{"experts_per_token": 2, "d_shared_expert": 0, "normalize_top_k": true, "routed_scale": 1.5, "balance_bias": false}
Below are experts of layer 4 (counted from 0) of a mixture-of-experts language model. Rows are named router (the router's row for the expert) and show model dimensions 160-319. Each number is 500 + 25 x the weight over its row's rms, rounded and kept within 0 to 999. Numbers have three digits each.
After each expert's rows: "mostly gets" lists some tokens that are sent to it at least half of the time. This comes from a sample of Wikipedia text that the model never trained on.

# expert 9
router:542505498447514463479487469509519507562529518500551522506482503479505536498490509442523484511471481516543491514592494499478486492493496548535503489508499531500528491467507465542486495457462481498501490541487513499507489503519468497500494501486529473480532492510496475483525490520491473464501474500510493453501507519472547485550495480486487505497521503537523529492510484527542513504480518468514498502513467450536500521481494531513499515505436551503506490469489492502534507496495504
mostly gets: ".\n\n", " when", " that", " which", " four", " where"

# expert 3
router:492537535493452469508498469464481469526464507479523491480510503506508504509484538463542487517516509502479495480522495484486463539488488545497467504510469516461463516512460483497480512502531520506491506503483493480513505483545472525473516570519487488490482514469534487478487452503510510498485492482500486504536510523493488476500523504475461482479506501492527506464485510526487478484490514486494496482457519523499493490513496497481509471495467526497489494501494522464522464506560491
mostly gets: " and", "),", " but", " or", " &", ","

# expert 15
router:473490523511459467477466454483492476494504447452504491466487488539496547503498495508515487508502536496485504479503478489495509541494506531506500433513461470480496485482501507516519470462536467511527475489490499488515542457524481479481507517539484531479513531484505465421489491523513506479461473465502520525525522541463504509504540504515422501485502449508524495524501496496540504530471536534496479493495544481516537564465523511500538491464473491468519510502499492494506492459512524
mostly gets: "_", "\\", "э", "ы", " Airport", "ensis"

# expert 10
router:504514529480455484468507509491512461549504510490552477515474486516520495500525459481506488491513531506540455516526566453505507578495496477530518520499513470486507516492468478542515501510548486495463483527500491511494499516528509529507518425524487468488516512450516452492481486527485505529510469473484499493542533522513511480504516513515474500531492482486493530551502532491502502516492460531488507479506530509486509514538482472499506486437457557485525486495470513464524486470488503
mostly gets: " he", " they", " who", " she", " They", " This"

# expert 8
router:542512487487478491495477549481520489547497478528515491499527435521521503530471505551512492503536557526502548507512495484442503498500501518512529503507468542480486553476496502512501527510531542519476460513486507468539507470512542496502489470510506474493536493496542508435528472507457490533521479437532467520543509515513480521462494485539476504507531511509495466491480533523490517531494536499519504487518490475474504480473457486519504475478520520510494539478502509509515536495488501
mostly gets: " cl", " med", " inf", " art", "See", " pat"

# expert 12
router:505474539506491479424490507504455483511493499525502490482490471497515536543486478512498467501504506507480498511472499488489537527481536526497548476512445506461512517418492492564460490517484477494508513491505513482523528459494492445475531477539468459473490522469492498494531481557473454504496474481509526524515518493498491492518492506501509515504523494488499456474497510511487508500482485567517526497505479466514520507520528493506479485497503494480489505484498506468528504477499521
mostly gets: " President", " father", " member", " Minister", " wife", " daughter"

# expert 7
router:526475508496459507479495499541514500495493472515503498513493465505519495510516497522501495515522528516539472480529544469491514512496514509537536475514502475486499527476540478506532481502497490515473452516489503466514537474510533529503484433486492464503493502468532515454500514501501527527451485443523486465546485533481545488491511503503479556513554505541454441517451542513499493487473492536516464456473472540486477514466485485524547538468481508506502508506481495520527515485543526
mostly gets: " announced", " used", " continued", " him", " said", " reported"

# expert 14
router:524534520486483437522488502491516488499445495486477493497481485552501550516489519515559511506498495514536459507493495492526496565481490521494511517511481497475540522500505543488532471517494500503534454534484490472484549428512532466434514497550529503486455504482499479515500508561535510491482423478496470525514533531471487493519463546470486529504472480507515496509530462495510514499509518504508475495508528501522484580495504522520514510455500546508547502457470472475484466485472485
mostly gets: " Philadelphia", " Chicago", "He", "ford", " He", " Montreal"

# expert 13
router:465486516468468481468481524516497519533539456490527482500493460558516518561458488507509512528477544512507546498485509466485469547498496501528515475508440504453561559467498481516485516510524525521506509502491504474528529484541466454518508470534496529501498494501523492437508522507463529494477487466513498522536474520495485456459529500501523508521524480492486506451485514502509516515456538491532532498524513515519542547487490462509488493494487495471521530508498498429496474427492501
mostly gets: " stat", " Best", " Life", " Research", " Your", " World"

# expert 6
router:506537512503512452489469493489532470507457492453521491515461488533520503509493506507494452522513481486523500481479497513461503546475477541508511466500458510456455517454487485497480425496496518488528489531513465484509525460522496491466510517559509528494492502441524497492457488488498519536473513474485485519518485503467498490468476499492466507491497511530460498523451483522498483506491538511537507476516539469486492546500495477501531470492527519481550481527495508497503482480491495
mostly gets: " Kar", " Tom", " Jo", " William", " John", "ñ"